{"n_experts": 16, "normalize_top_k": false, "routed_scale": 1.0, "balance_bias": false, "tie_word_embeddings": false, "learning_rate": 0.00249, "beta1": 0.95, "max_seq_len": 1024, "train_tokens": 759500000}
Below are experts of layer 10 (counted from 0) of a mixture-of-experts language model. Rows are named router (the router's row for the expert), gate (a neuron's input weights, with its number), up (a neuron's input weights, with its number) and show model dimensions 0-191. Each number is 128 + 24 x the weight over its row's rms, rounded and kept within 0 to 255. Numbers have three digits each.
Before each expert's rows: "mostly gets" lists some tokens that are sent to it at least half of the time. This comes from a sample of Wikipedia text that the model never trained on.

# expert 7
mostly gets: " until", " during", " won", " after", " During", " started"
router:090147137118090182090086141094116125118094136126163139146150089108090146182108076122116137089122177145165095114101121113157107163162121137164137112170137110075141140119114139128153101161142083107145077109114111133160103154123134131133105121146146139131137114170144138099145123135113143164110107103157125102124111110133138122125107136166136117155116119114127152093111093125095102152141072124114138138093099096146157112147134115149144115120147115106125124116096096129155141168141103092145129145113118114168106159139140136124060176103148119142134140110114119129087122183139140148
gate1:142082109165087135112108141159135141141135116125149109123128128104104062153159077139123161148155126145157152100144109134136147125107119146132125128115088120090151136117101057136140138130115132135140132153099170162166085130107160154121082134074126136136177124135158136117109119145090146114151071090173118131139105102158189125121115104136155127123111154128122152140149132127115096151154100078172140130155173139120101111127119117104119150127159174129099128078140148115151125127129158146109125115166136161116080142124121144145112131123122084094133161130119148165129124109103150126
up1:177145109152143123126102117092112139149168158139138171109128152146091098170151113127156097139160079128107094145099146107103137140128151176114120153139163137099126138113118099103140143124097134123098101118094117109100067090089142133128087119122127109120109144081150151087117157156108124090080112144178090135118175127108092137116130134101106074161139112116150121131133078109153101111137109112145131099133093134088143112114118126115171110126122101173130126160166112138103098165145109095116131101137137128138113113137102132137131152148137144128152142152114101086176134140100155114
gate2:115134105167143159101131129105133114131129124142099105152101084132146111122134139117129132108172136135136118142122112095119098139125110136159143104098112127130146152120169120142131162154146160127095126091117176150101141091140119110103133170113132151132135099123117155134050111159116119152109152115157139125152125108130108167152170150118147125146137111104130145170142120093086151111124106123134125135176118161117161134137183118137146109141121108104100100150155167123138101132097157167146135072130127118157128172144112094154042132173125201124148117135120105132170133170128098140
up2:137132104136114159147132109067127118112119124107131082106107112163140114125123144163080136115145132130142055124122137118162076155129125127130135128079167111132098132122120134106098143112127127118155173094082170115105123099147121134170148108133156128116134145126143099113100153136127127110120163153123158114129124094155148127111131091151140144130114130129137176090075074113138133111110135136160104126068100098102090165084165145113132116145114106079094099180130127103104132152100104133119151144150156127138116103082152162175099145160118167111147135145140113150120108123118114134
gate3:151146103144105136156071108152113104118077139112140129160135159110086180174128069168152150108150123122120141118151136145137119141113133101117143131138103133154094146130134123150151085117128139150146106116144129113125126130116117109122136180120112117108135121197116131165122140100152098094101147168124142071138057183110092142133112091155115139162120079108117117144146151126153114147144134154125129107122155119106139125178134159095139139161142109116149126134138117182131122129100114101133158091114145085132102141050146099128146123126121164140142134107120146097119127112127151116
up3:146115129065179127116114094134124108114142102142126122123114131115120108134157141136139141149154150099103175161128175104171087151143112132107134137087126183127184121141148125120124080109125123120112128121152119101105122151098122130140122152142123093085132146139135102158118168111084116110088148171150144125151105134141133141137161172151151141165133107150071163169112131129127138167118130155131130132088152093078107099113111152125123091052149111096097132126128119136120126128125141146128116149111077133112149086151151164166107153152135150139108159151096142141090117118153142127
gate4:130143127127113139088156121122117144113131143186163107123143125110099101130118131161136076139151126113121139137101093140175130089080146140137210127136127118101157134118123175113121162150137146183122128114090076134127164161095101099141116124108147125132134098177145117103137083154090139114117085138117135118150134113150134109123162144132106146151128130135132120081137148135125130142130118135120108129133148169093185132143127104178165120117147175110105083114131150107131100081143123125126177165092142115155123126165133157165114156145118084158139112107138087158135122137118140128
up4:104126148156167095123095132152117097147121104141153177110161164122119141080137121084114126095121132105141130147094146095122127126099161156142138120132152135159107097117115048130122058136085128150099111134134121141160069134136151135086105157126137142059112166137137153133133163117124118146094153118109060149140104124141152147115156089136110117101121123121090110138121137139099126113107138153122096158145141102095149117088124140118131111112144133132104136152104097120123114142081131144140114102131124102146102167131098119164098089135141129159129170142093115136143151122148135080

# expert 8
mostly gets: " (", " ", " \"", " $", " '", "/"
router:130115081109158125122156129174112132135151156122113142151123126151136165130116147103152120131142168078124062135126116107103113124125114068124118087103122186191120132125134149116154131117124090089135116069099114165116144146130160118133122123128125070138102090132121133120106106146097159092150116121139102132152123135096108129147150132163095135124126096133127153106142151151140126157104117124151142095134087135143159103130193145102132135128185127113136125136095094110105121130124156155100127147119137161127083157119144127133165076129138116122135170111088097113134126123099130196
gate7:146130109121089130110135131113115157138146059183118143144124133139123153116146148108128157129124119106138162121141128125138111099150137120161133115142078107164123102114148115137139134107147104116114120081145089141112165171077136125132102087169113118127136131120122119171112111091140149146128156128149137114108123097109107092183078088143152130150126173135105179167141130136113159139164109066100155085140157148122167115147150151136135134169135137135119176166124132115099142103111104149139173152164134135115137131122156137127134136095106069084148164116131108123101138114088104113
up7:134081145109176136088145130167160150211196098136129129123143096161135121084128131143144141141132121126107106143121149126093127120115118160079149102119084146162115169109077130181150097131104105113081144100126111125152125136091135134127121176141133139147163175136076104139120134098101145108115146157114110131130136142106144104144098140100159102120119144146117126115122080096144131127110125124102140129131113122151158140117100142137087160131146160168110168147141128130144158146083165133118138152119112110152137148127155145114127131134135107138174088143115098132124172097123096100
gate8:156128122140133114143117139120153134131093138121136117102136101085118107108135141172150130128128162131165095142134142100111151099174169104172141100124124118133160146118139180096128131116183149178078113139153142113164113097089144114114130145143119116121126128138115140143137095112166131107110159137125127095105130136163152136097142081118164081147047140118108135146102108127111121184125139084126094119099123088087193168142121126111152134099143136104125126100117114078130150117108096084119117069129146123156117148153127127090118116145145121169114122118125105105124105092129135122
up8:118118104133137144150133113141106084114168133127136116126116122127173117115096104132118093122113125135116117110146086114179173122161166152143106118105116136129120144140131133096132152116091158153157110144092158135060124159118123156112166121120138104133108113167099117111145147104157146133170119146142146156122131134121095144131126121122136093129150115141119104203157140145124136092149143133103129161062118146145120081122164090114135136147131177125148130142094173107102130115107135098196163144111145146106093144123129073102121136078121164149135175098126134135164127110147180134
gate9:132115103158134130130133134124130116172174127134094102129113102157123132132120161177148126089125150126141159111116126102093099112119107134148098131089143137156095127100068087140123123136110116069152123086108132116155169138130137147143111121113083091129153169157123097137133135140155101156167147122164136092110163126153166136163142130102102145148162108181149132120138075125103133141109135131150111121146087131130159113109181128098148134143131167148106151158151102114114137145162104132095131093164107149157125124104121147148117171104169093105132115148141114145182160098117095105
up9:122139150152105156104147163151120126104136129165133116088107122123122134085110130139111121120145099144144149099173121109110101152110129127082121113138178124147103132110095180125096095124162108103134144126140102121113100141152118116124140127146143114123073115130116105131109138116113146130154120115109137105130151117110135126125106145151107100157163163124113121085130188173159130173146181126097119084127133172096155142161133151124134179133123162133095100125102155146150104145105145133139183112164077079111139158086134151101128161131175091154144103073125129127125104143173129145
gate10:187152087147136106135135144104112152114152178132146141130114157140095149130127109119098123120103122131140153148119108132118101144145102107148107119145118157117122166092134131145158126163139127085172134180103097125148115145152119127152142110109084102097115140138134146151124105090159109127124106066125167175114151120124188158154155110123167139164140127117129180156137143153141147089109139157130137179100093159128122151105112146112150130133161126124154144140163154101092173088088134149144098160159119161126120130082107132157149141164137129139159125129099123161124165084110127124
up10:133134130157157140123120105122103133187128127134129066139131131108099142102153116148106124096106134130148112137163174136185153135133111126095107112081122092073144141121164047148097136100122137169130121129184109171181167145134134109163095155127102109129122140130120149148120121143137148075111085134145138155131127138123116143115118159157132110144152104118111100118145154101095143152093086114134099158121137108161129097082101126129162116127153104122149127161119124126115126139163143138124098148101165090124130134150159134135152149146121119134127134159087159158150077137154109106

# expert 9
mostly gets: " who", " they", " which", " he", " she", " but"
router:165104112138126106114071099106119134154112095146119132127161135102178104141111119143126143184126120086136160103123150134119148122110089147121131136156128175174118127123118089079142118152150170135159152121106151129141134184141124143153128103107111159132121118143139125117142125130138098122132105138185127125124114103146150143152149153092127141122091163142076142157086162148136131125157135098108115116125130115098140078123069135176103126121086121167122145146156110150136149145154173178144114149133096110160125161128153139115072111124140111130064127097119162111163122118131148118
gate8:139117135120170158125111114175149149150168135111142126089153136104098141123145081135147155162114127147120103123126132067124138145159133140122129141095139150117107128112149132098183109137128141146174125127137141139139101143130095104136139134149136105111203128176107080147129113111109139153120137148124135143144116110117132109104119086115148066108121097114144136122138116118082094159131113144107152174146151057143062156161110128142181147092114164124110126114146117157135153123113155117133116141146126082121156169112134115116156090130116121104094179106126143161149121116086125108
up8:094127125114118119113095129097113136180139137144128143126173132103105089118135144072117101140151131163100108138118113149138132164118176115125124137087083150080085144138093132135119168111155173110147093135145113101151074152157121128112097150130189146151158113124095141107128113143152185154117122159100083134125148138139124112158111143131122146169142145129143126194157117140155124140120124115154149150113150095090125155141111173122145124121129129151146118186140121099160123147164148139109138099072153172133136098096108110142130143118139129122127127134114096097147149118100176133
gate9:112156111136111090135142122128212151146121137133152095119125119091180134126141127130106119182122164148148135131130156144148129110151133081130109102124168098145135138147124150093136154127134163134114150114099116183091113140115114105110165136130135114109091122152105149136127178096162127160084116139128151117143157164141131148154109109082161106118081146118151110117136112075113137135094137125151105119158110132152131107147148161095082151094167151151092139135113113067123103150138130168106120135117101165111142113136093159109154118098128151150086157103117143123155136157156144140
up9:124116122111135141168115142112143126099126153096153115115083082128129092083091180115102105158133179090146098135098105156167137121158130094133130151110114130146086154130151099133083101147121130110111116147111151123123088096132116089133148124136117131123118171103092179132098151109133154130141144198137187124121144122104124107108114126151131154156078158107146129118122117144169148103107132132130168122123159125117076145107151130139115123177107114100116129144135140114133140141158088133123112124115115111151179139137136113141133165158126089087119187132155106101122153128132163089
gate10:122139126139147110111103150107115164099113160115137094105131116124108109105135121120128146141139095151093163131118127150137119139151113106108121112074111137138133104133127156158128133182121122142136137153182153112115085152130138098148087113159096090092131090127082127115153157124144171131150114100129131079121103083136133080139118121100147190151120167131104100139145141147138108095143079121104066132161093101114075104104154117146146094103136121115154181137133130135115120115133105112099137111154066076145107125084088174129116133125116105119122159134129103133121154125108117137
up10:078102129122128159136115124135077158159093155116151147139099150141127152126142115086107139059098131121118116151109152158145132131134119160140102118137126124120110150136144111124099122112139120173115157089164105117143114137145189099116113126161162141163169109175105160141176144104104146123106145138144158156146109131147100141112100142114074143117129139133093113138120106108158163073152112101142133146137128114135101114103163122109127105119106106076122170100122128114148137121116134131143147156142116153062132150111110157158125118088194140094141110114153130085128156169122152154
gate11:116105149161146126152124149134153160117130117130172133115149125123129135126107155116167138165152105097159083138108082106136152128095120173066148141170148148111133139142084132122099116120120107133152140146158158123067168128083116134119132148145156127171122115128119156172121158151127124129161161155090143155153161154137138092084054174118135158131101139122133161090121131174128100131131123127098163081155132128111165162099141099099094104120164157152130113132082152119100130155144134138147140112145107139155129162148108146129133138103118117114164117130106158121138161129133124107
up11:125122108122114115149111128096115117132116139144126151126100157140138121150160135129098132163114102079086131127151138154144116133135117117166151139130138159128126152174160157094106179129149115078105143145135115159127116148147123150100163060162127106158160089126140143118095108122118119141158137151173164114116087083096145140157122090099113161131123139115163157123116142135132167149097166141128139155145112106146153079139142105085124129141154132108151116119121107138116104123107148137154119123180091105104114113149135104115153091063115158100162116071155123116159115156088175125

# expert 15
mostly gets: "On", " Won", " You", "\":", "!", " According"
router:124202140126112148117122139157131144131130119153137155129107107082075137096129144123138146110077135146115056138161134161088156164103120124125119102145122073100148105061139144124118145132124122126177113133156131133118130132132137090162141173119099130101114149115099079099121113150135097119134122129148100130104122110152113182153140114139150144120097107111130115121152139148104143152075121124096111147135118109133144108151097114128130133099056157146100114144155104102145131132166153137183152133116092107080107139124162080123117113106121124146145122109128167139090140154124112119
gate0:104156152123105131108121132119140168147151167115128149061111126096152139106107129115106104121120108148126119128095127096126085135144173138166106134133081123157115098073143132112152064140125125145121110117098142133065141088108146115142109096113098084155146128084160129129132112119125131118140097177135122150111125108141110167131162128141173145129136160156143120136114078145132147158108080125157146138108096101109105147097169118105138125162132117133111094110130134074183130121096114122107159100134150102107099152158154132120102118109158130092129128123142137156155092171156123109
up0:130169147133134134102180115136157126120125131118100096144125110135100095163163157164128150093157169147137131144154121122086131103144114116116142113139111161188122067106130104130144083148100135180142128119156100134114128149122098140154077128147108131105147103089116116133136137119121140138107106125099071115105122085133101141154142122136160116131099102128103151142122128138142124126146151098159132089143126107112170094153116120132166139118093147128141092142123081141125093133141139123136156104109105118147186065144099142089120150154128149130127150120085064138179106146098120101
gate1:118138142130129121080181090211110147119114161126156147111142145119125121127173121160123134126156114143165131118124147099124120126143125136093146142140161136112130146128084113131162148088150141184151136136116122122135103156117163144113155117140174123119113124112126137153164159081136128139091108125145103122142137151132088138145150122095156132116138150147138107122138121130152106093098129108112217154100109128114133138119146126102091148091146110152144151154170157137061122147110110145146148164178134108102134140146085091117138124120096078113149131165136133093110092120142104158
up1:125135135139129116107148165142163107141123105144109143133128121106105119144120118109171101130177121105121122150134105151109087117167129083131106136143119090139142140180143138142148125139162152127168133070111123134118123100123163131081175111158171169071099115152132168149139127142108112141108152092154109118161134112144123130109131159130133146098131136114119133063142121113121122130148122174127145129119139121083122139140125141137137098149181159157148119149159119150050148148115168171134171146131075143147148158135102136083181138115115068145123124114118142118122115137091149120
gate2:154123135096103135111116181114125138167148167122154151117185128116132082150126134096121110101085137138127087112147122122145106138126131141104139131143167140101128125125089088102159092127156117152148110146073110131217109105115162132163106158139120131153084144119144116109146116173152155160136123108094035154118114122166131139132101109134117146102118099099136147113131108141085133147153133120130145139152120123121152179139129108165119142144152171122103116141117121104119111106157082146098103151119160110155100126114111094104128091141128119123134152169127146106134114116139129096
up2:115134131143125135180120137157110123113139133147128095105123141111119103077169142131135146172134127125123152145099148116127113134151095105119162138103125101120120133153115128118115194115099125105122135182145163159145140145108099131109141142117092134076132106119147140127129090097089099103117107187167124143106170113099127115104136124107122137139157143104125135131124121109166132110131134117134086134183081137140149132154143134189092117148132146160107085073155135136176078090096148149109138143163173123086141085126131102119128115108121125159108137071165095125141157110115146130
gate3:098132103116113132106110147134161173125167140160127152141149134159133108116084098108109137100093127113170108154118131165125111092096133136163140118089120094109160100129118135181148098148150125101100124112105172175098125172140153096170138123127161172106114130165092087111132132151101124135141170086113099163131139127124117129127135144099153115147160169108128140122108134129109148187096134097098139146123133131154133129101115113100138132130186147176139146142077152112131177148130095119136128135134115161092128127149159111119124152138098136158126112097104103124158169111101104091
up3:146103111114109123159145139149147157091145119134146118127126114104128194136125107106184096144144100120103175109134135110121132118132168133128124132160118146130135154129111148119124169140132117151177134112190137143097129124130136110134111154147128100135149164103105112166123125110119108115123135155119196119102126111111138147141133135142101149153143123111110102165124078157110082145141092119157100136110134108135147102140135192149142056163075179093102133134141144158153113129099103126130106107148098101116074130143135136135132112139142170057099138121151150135085116102131133148

# expert 4
mostly gets: " sp", " st", " sh", " sc", "-p", "-c"
router:147134110147154107153124141133187143131154150090075114114150159106125158132151143111139123106131102104162138118176114119072117117096118097128129190134146180109130104115085133095132154120144157140111134128163133103138099110135130135101137148133157140127128128127145093128131137132121120117130143106118129103152179121135096075095137126117114141119136181111156107114109112128129138151104109101172111143120190123109076100127170130151129161131157129158157131133134116129163169115099125110105138106163154149100150093118109126124148143163107117159171105056145107065139126123095105127
gate0:093083136116097130131148142139106142069127113132115163118086157120082133121122110145124157144138131122113101103109143109164119137119162157094133128148116130085133118110108153147081156104111099187107133083152107119128121143200161139131142071164141152135166113105097131096098138116116103095121158107138197130114156120157141140104131119115119160129157130088143148140114120136105127165120125168136131132095127143145095117148132112145144094137138164144157139129121104141125151137111112097123158106146134137111182113181146144112109137114127145100115119125197183113143166119151134153
up0:118127089058171147117138122137110162142154100129104117161166098135154129142118132080159117165129156146138097109135165127143120144147123127126114143128153103138126122141131134150181132135137089131166123132111141134098110131118118126117109167109150171126138098116121073146150135109086143110119144130125086148111120154134110133149129152160124114140100123150133138119167133124110138081130166116102178131112166135166096165122120143170095166134111107138089079141084146122158127097102120152139156121170161125145153153123155107123170139127180141160082108099147184142085137099126111156
gate1:137109135109102119098072150138159133136122146106173183094152080142092140123095144124152124145150101114175127132133173120103131135149160121109105143161144129108114158141155153131153146117167128099104126130110120114116102126098122131120090126137140098125155119099118108123145102137139108054161155105142141157133087150132111119131129139123159140093099110117127107114178135118163137150157123125154104090092136136116105092116113155163119146134161085136135144141163126160169100109135194175119157130113185125108164112159100147154143189139140112128145121129119152106177126128132149116
up1:104187153177129154186137143143127127115142121155137145121073086175126121105151118117117134128141149139169179120127124154120118138140168103135099143150122146078140143123124073123122083109115101139117113131140153150124185162106116073130148108151129165126128086092113142157151113106146097142175159123125137118112121123138133131127119095158112142152125139140164152126093130168162158129125094146138124121189139164165097109102083120152162085100119125135193116128097128143124154124097147120120127113141122137112120104105088146097134143097112139108082121122154131130151142116144132151
gate2:120125139158127114121122136151139155117121134153117089118124049135105117133126111152125142180132102101133141132153094144165129121119148100121112098121184108136086131089090106121159097122096092081140127175142163136103164142125153082142086111137089107103101084133137149116115123085100136121111117124117132133139115110100156145132146142128133103166063156115094110142133110142125113153108116136145143123098128154146085109160132130124075087120125145126149135099097117161135129090134102120154116098109109196104121136146128118120136145166124111138091101128202107123112090130148135126
up2:085102127137077148115167126113168109106138113121104104110120152189120085110087104145154124134088107144118146096121142085149088109143117083098122159109129181112136097144118102127130107139094116090109130185127116134117151138103092164145092090111091145138123145095127133158103151132123127114116132148119115096118095119171150105108140151147143118119129122117150119133116125100152182191085127148108149134124130092131149142157106096146156100127150156110155145128161100149145145119108142154102134111123080124124089128136134171138104155145174127134097140107125096125135141096091161100
gate3:157126129139155104142110138143123104094134139138151139115174094128072100128130125114128120106128095113160112126093111115113094115138101124156137108164122169095094111165087094079100129094141141143143118119116167132179140158126111132156132114132165105121127129116138139107172135156129153108160107133104130136149137139155118143180120113160112135084130142109145149107150098199133129102136085106087106096108091115107128142102123092126136144143131164185115081127112109114110129140145123115156133076109158130142157131132132131114095117119095074126128174118135100174111164079091134142
up3:138142085119117135126145144138138133122156152113127145094134140131135175162199138110120121124126122071123122104103123133142099070150116134150156121150133116149125120134137128191172136109140104098160121120157128149111132094183134155131129128106107140163125110142166139115104105082136107091151147195112096138112173100148170132104105121113163114149109112137142092120169130097116132103157143087112083134121135138203146125147161152082099129137167139135166124130147116141154152142144143127090161145139105115111144156113164139137158132137120092143126122129142111143146116188150122134

# expert 10
mostly gets: " group", " player", " government", " village", " him", " mother"
router:144085160114128121138089065100125122136130139141137137100120134113159123098105115111152117154122107110163191135099134109129141144092156143074141147117117186108095134152100129139125113107118176146152131102167145114084142123135143098122147108123151092132115106133115143157148135125147090145121122129128131126086115100132107139131131115092150148107109157128105126178144126138162169123112148116176131130125143130129162092138099148170112149119127138114157143139154101130142110126174149160071163127162097127137141154086155132144091129117140094119114129149133146161223161116111139087
gate0:169142139127115128153122107120156138131115127137118148143157125168155170094127084103171126122121139155159102142106166127146061115110127123153100169121136124130126099194146124136161128125152114121094139152134113159111147115132081100062149114118113125129139157146102115119158128133124126119101120132070116122093081134154162147123126100174086141132114111114127142128135127153124094123124106104096132146111105113109116121111117132136137105139155109144165174117082083086142072093129087107130103090125102157092094114136147087131132139087095135168110104137141146115118122180136113155
up0:154120116174152132147080119184164136128141115101124142111134140165147149160141146109139156113154105116118101134165134109145123123123066144063159160134129154164144087110149108120172132130118142149105169102112096158096117086141085136109124113125111100136158141092145129122142160149116093127063114115117143127163096109152153128157125127120153140118119116106118115110107147164156086135137159114093145083117169105144129123112113080122151119165118099153153160135118152147113133115144125133163102159132166162117101130170114128092148139120093149104095139163139093102094149121146129126
gate1:107115109145107136128087121157151138143151120143145127077091109171117190090118179137132115127111154167128133152086112155117138150129166145060106162143136140152101056118101116155089152159115135154152108136136159117146109142115129130113111129164138111085119135141124081150150112132114156124144099120163128128077110115109087087139116147119159152139128117109161101104109141189118086165114136154144130089133119117080153121157106164137121166111137159144136130137138112119128122141097097112111130129117088138127100127124083125113086143132109128120123090093103134101171114119150140133
up1:157132180133101127141111088110144103128122097125132158140124107143150135147132131153104150140142130138131149157159135115182136164145115120097105114118143150130132129120121144153141111129108125122130101111126120119160155104113136112098145142133135160122119148101116111110121148117135111101136124124141146116105173157106071093090112181165152129140115197160156173112107145121194066143128166127126125129154153088105130081083111110121105072161117138130094133157115151131133102130171080153130146165123066086138122089135158124129118123162119141131132150136124117135095130135079115176
gate2:120115137143131107115135144127147144145141149128122106107106119124155137135120102148121110096149113122130106147182084143137153170091136124124133132128090126116145111121151139106109144158118110166119141112154168114093114135114141151157133136149125182168116192185116116127079111145126110146109149118124172119125133103134080131121110130140151112101083113133099149144126121084127160140097115114109140141143111183110092123084149109136176139122099128103177222163176143149107140118105056137129115114117140126138112095124103138150086118131152126120128094160113171091125135126140112112
up2:192098116138119137121070074124159115141154090131122140132141102133120124105132098146155126124130096135118139117113141142110129092128144178128143213159133146108141127116118093124111119123155146121177128152117130143163131089116144076129159119126137138109117149094123149126148128131136143120123129128082126133089131154083126139151127139112121142127101088138113169132151143152138130088159136097144131092111138050118143088100118140105118093122140105150148089092137106145123117157161178095137130155139091097113133153124144166169107158096126134092106145113094158149097139117124180124
gate3:116150106129101111110104170149110172109133147134144142155117109152140110100124123094161108150104137118120114098176120128155140129110142120137122128128165137116156106124146143107113104085123099120105067118196071118118152142093084135121130128134094094141124102127133156185129140131123127137125120154088159092080165130128129159121110130166111086161105215106108198134152077125150123131161150096144101137125156131174151136132143109122093120111119111137139132133117116117116121113133144118116082099147102104106114104094118149149171135094156126141125122129093115153125118148108110133
up3:183093127140093145092145149146148160110116112080111142112125130125115130100157144092138101155130124097104092149131165138136116156151176116120116139126149089123130106123124171124128112153131097125041063094108110147100133113115096110132086122116127136142159104109113101104084152120118115096111145154083098148071156125164085175140122149117149115125109106152118168142169127108153146116127148089076099104169108169138139104152142135149092116106135155118098151128128140119104109138115124113139162116132144126104140127096117127130133130131134136132151114157129158168149098099130102145

# expert 5
mostly gets: "ă", "ü", "aj", "ä", " Kh", " Ak"
router:117170150119160113141131157117151126112137110115106150119136156077190151130117167114091157143164079109109121131172095144145099114097168125120094127120088076153103150174136133157107106114111123117185155102156094134108134110125107158105166116116100174131144121144137137143143126153097141139130132132065152126119139122100124138134115145108107124142194153158155137170104135122123124096115144141122146129145157177152115176125155111116107128112101133127104110132144143147111104081147113148146136126122161106100129130093113166127138120152119150080128129163146137093184126100145117157
gate0:171109072096115160162153114139117121131103111166108147146144167095120152133184141165098139119158102117101161129106098075144167106134112094149123115100121110105125080154137139157109125128150121104107094136114138170145128141122151090115126096084171163110138156126123159143111155179125124108110127153148113119093165088161127125114085097127120112113111151132120127138116117137136144107188170136114146125118116153136135166110141149173167145155158137114097077142130098127152152128118166109141156122165095135164158145100141116106133149154119152116122112140104128112120160139142085110
up0:153129150132148142123137102090149154088121132119124132107144147124173127133155108142149138165118090075160146114076126111089143153102140146173131115133165166115133135106114145107192141142124150125132167139149130086121118096114116177111104149161138120095074127086116099084171119161106123169177139136145130164140159108167079140095119130139122127154127132127155123158127078155138108112145139105139133153132146123117110104131124127080134107148113120098141164128160153132115139089100087107134130114181114103143097108135152117117138109155141106112131127107133137126129100130054115096
gate1:145089157150180109139077121089083130103127139176134143141115094115116134100127148161125154123157172116138112128189150136172144101139104138125123122100143132114110131113140134152119120174116153112141107113155157096111088100130126157129141168111130133153136151143128172118105111157152132128137120132126121097139144161147138118134113176138151145149114129103096124146134094105093140111141122099147138110156151129143150153108179132170126100147135155102115136139132153158184114119143122165117149155106145157106103147073122116183171112175127107083166140145098155116188133105118120094
up1:150110075092111106156120134134104097141177122099128106136139123146162087153124113144105111137133122095142142171103106169096144141111152114089164170146144110158178125152124155135091131116128135134139114123164121119136106131095136161158135139131167157168175148121128088135123117106171179091113094164162145120138130149095098118139161159108128140142168132126118149098136150128092083134114146139183157154127153152139124086124141090119143113153149145133138115136109130112133084110098151147107090122085131064107129121110097128109155137114164108119120155165118119119115119127106081152
gate2:129126089164110132108178147130147138122128097189137122144135138115129128177124105139099114135143098171137129136097122146129123106120101173094164139126117145117127088119167117124152147158142112121096128097124148163097114125120085139109154136138123084177153161104144145152119153141112124152114129114107156153144167112154118149110147176124131159097145174126112098131128154118120104113168106146114134111111175186141130076079125148158117181126167156114143111089097129147123123171101135131111157084157143179110150157142133136126149123114153119063119122139145133149127109086140122112
up2:120116149123120141149160146120107121122115119137135083152120109206109158076141101121118128170180140137099146122114119105138116078116100129135149121131159152143099144115114107086134108166134118153139102165174137126165154117112150144137129110132116173165141165073109134080132117171123135123133147208112137102113135109110107157119144130139115102158176154130149093139103109084125131107117087114135146113097124137127115115116132140140144120133106120117131174149123108190106097108111124141140112106116129197151152176137160139128146129146132117108098100147151126110130132072145109124
gate3:130103130103123151122120126094134189130093117130096159133134096131136113089130116107106172134150101134115144119118107153100115168072116128100091080114132123136083157116103121184096148136112100154098111133163113144122128135139117152158098099103130148121169127163135184161144137090084114145145146130137151136108091098147127125163142107094072129163101156136143133122099125104092172135125153132127102128131096127158204147120121144123121138103129167149108145142145140154135117116123094110145137113128107079115116115117146121149075113099087084106103118131116133123093119135112111170
up3:091140127116150090139106128122115084128139145108120098178122119128165136109126109126075161147129157130109129105084126087137136136130104157083145107107147145157133165127158127101113157144152178188142119121124102148111117112095155129117131139123104140151106117110119153150145106136114140157144083171202154103113113098120168090122150123142163118148178111132103106109157141094171130168111148103122141173153139138131099101134148160163144097107160120124096141144129145143127094106107182123131132158128153126109124096137085137152116114138109158104166134145157141069148137136129116119

# expert 1
mostly gets: " Sch", "ö", "ü", "ä", "ă", " O"
router:102172150150133150149136151125154111086130128129144125191124157102179139112069154129113156135159137111093110145088126126155108127099148131169147103087129087150123143146149129166140103116131152128124138089097125089135102107128124149136140117100145152149145090126132134159134101123123170122122130115121125155149139145095141135129108108094127137125152165117154127117127124093096111116125140111153145115118146159096125160143111080078098140110167086113100123174095125135107107104110128125162120179125209136116135141087120148110151116135128163094188160134126126120162128093160162128
gate0:115171088141120155167126131165145083095104151086107107112105112139122141095136172165113138119162145091117164140162148139112077118167113122129097133105099152097161130125118141134135162138147133151139134121094137114116158117122168128120144133148063103116154128119140147142129114138187130142145122128122115128113162144123135080133104148120180118115128110195160157120198153118158115130118136126110088099142135150132126122155143153122150124081141086159138109186129155154147111099134127129170116160116087130136129110110121103167132127111095142139144105111170112146102120103116169145
up0:158106153161128108115111132112125137124127140086128180108152144105134123093125115134105169157136141083115097106142127151150165149137171158089111158162126125116148094116158127139104106139083158120147120116115140110124115101069136136136134150103168102117135129108075141131127132104097124148110162196133163089139177119152153123117137095128103135103135128086154132141115139117123156138130101110102183124142146100145156122100130102163111132098112152058129114131107115162116098119096112107142142123131123092131150111100071108160093135139132073133164109135138087136162127118153118094
gate1:128133162135086152162101095127139145115118150155150146144145167142149114180167095178138130132168156135100136154109129105133147120123124134114146065158149097107129171110123116139131077124156132140140120100099118113105127155106164139072117203095144181085136136125146111124117143139132126120138146180121142081143149103071130100149118115141141114159149126095106123163133141100105126142125094115105127175138105085119133145087150131112117099167127111145086126148098111155087111159106136109144110154133126160134108114148146158107123146123174154127123118141101105133117145155140152149
up1:154121136140117202147121141121141117129086121098135124097102112170099150121126084104102098100126116094075124153150107126110149119109136148142090114145111111129155089131189111118133149138111105175098152142140142132145172152143160114124138107124163157134098122091116118103118104149111133107116149090122133120106118137131108139123144160149155121147132111117060145090135129132096129183152135110083160108098122135121115164160136149100131082172149138127129126119110106131157097122089112140144146129130141127127119127152164132190167093146101131143076141076146120140116111155173157119
gate2:121164141135122128133167087128141159141148142135128156145130100111139174169116147113137118154140113159135081140149132121147140097117100177101113100122131155088151098134094143134134128148162120124108142146156118120137165139102105142136122176135102146115106170077140137113160125145129120126141143042134137170118096132163118098113109130117135142170129128132175143116149155127114143147102163170120146165062161140098077133140092132091122115110135106089156108087142098150103149143137125126131160099135082139135125108087142111157142133126134166147118147156174067108134122124130140132
up2:100169122099115151093141156117107144139139141147111131115120155168154116129109122108100129127119156111127110182115148126140138124142158150116100116105121090129139134133122114095146102123152074151138113085093116147122162122120156144115141176092116127139088135135156142107126154132112125175101150121151164136135171167114139149101138128134124141086146137155155177154139148149108082124132133086150136089167088137098114168103127116133136118103127188096169188094162147136131150151129138129115064158136147162154120136097172115116081101141131101151127136097095134107141089137100108130
gate3:119129131163119141153122085100091126154139140137103109143132179068154127135111153135137115101131125110135143151085110159128102137137143149129148131141119119123101134132114060150128102141139161107149108110101113115131088161127136159125120128149129127103128116099187104116120131104142108134150066150136125115128158112154115137111149098119146091101168113123114135087156111114118160115106133136131144149142121136112122135127132107111152069166159141129132127162171125122134102151180115153081115150113183153109110146112096077180137102123094101091130115159112093160086127074091156099
up3:093126175135110140147107156122143122106130155112112105147092171132155150117123172153147114126102090108141135102104141125173105138127157090102110120148147176116180115137121151110125129075129153112129134122130146125142122107099212153142116114118145116109125121141122133130111097106161160145120154130139122102100164117148098093142086118116114124130118117106149133106132121103101134091118143135087071121152118157076084119166164158131088096108111136150133059164124120139140128105116106113105105167157135132117140117117150151147112149104129137144158116129163082136103073152095146098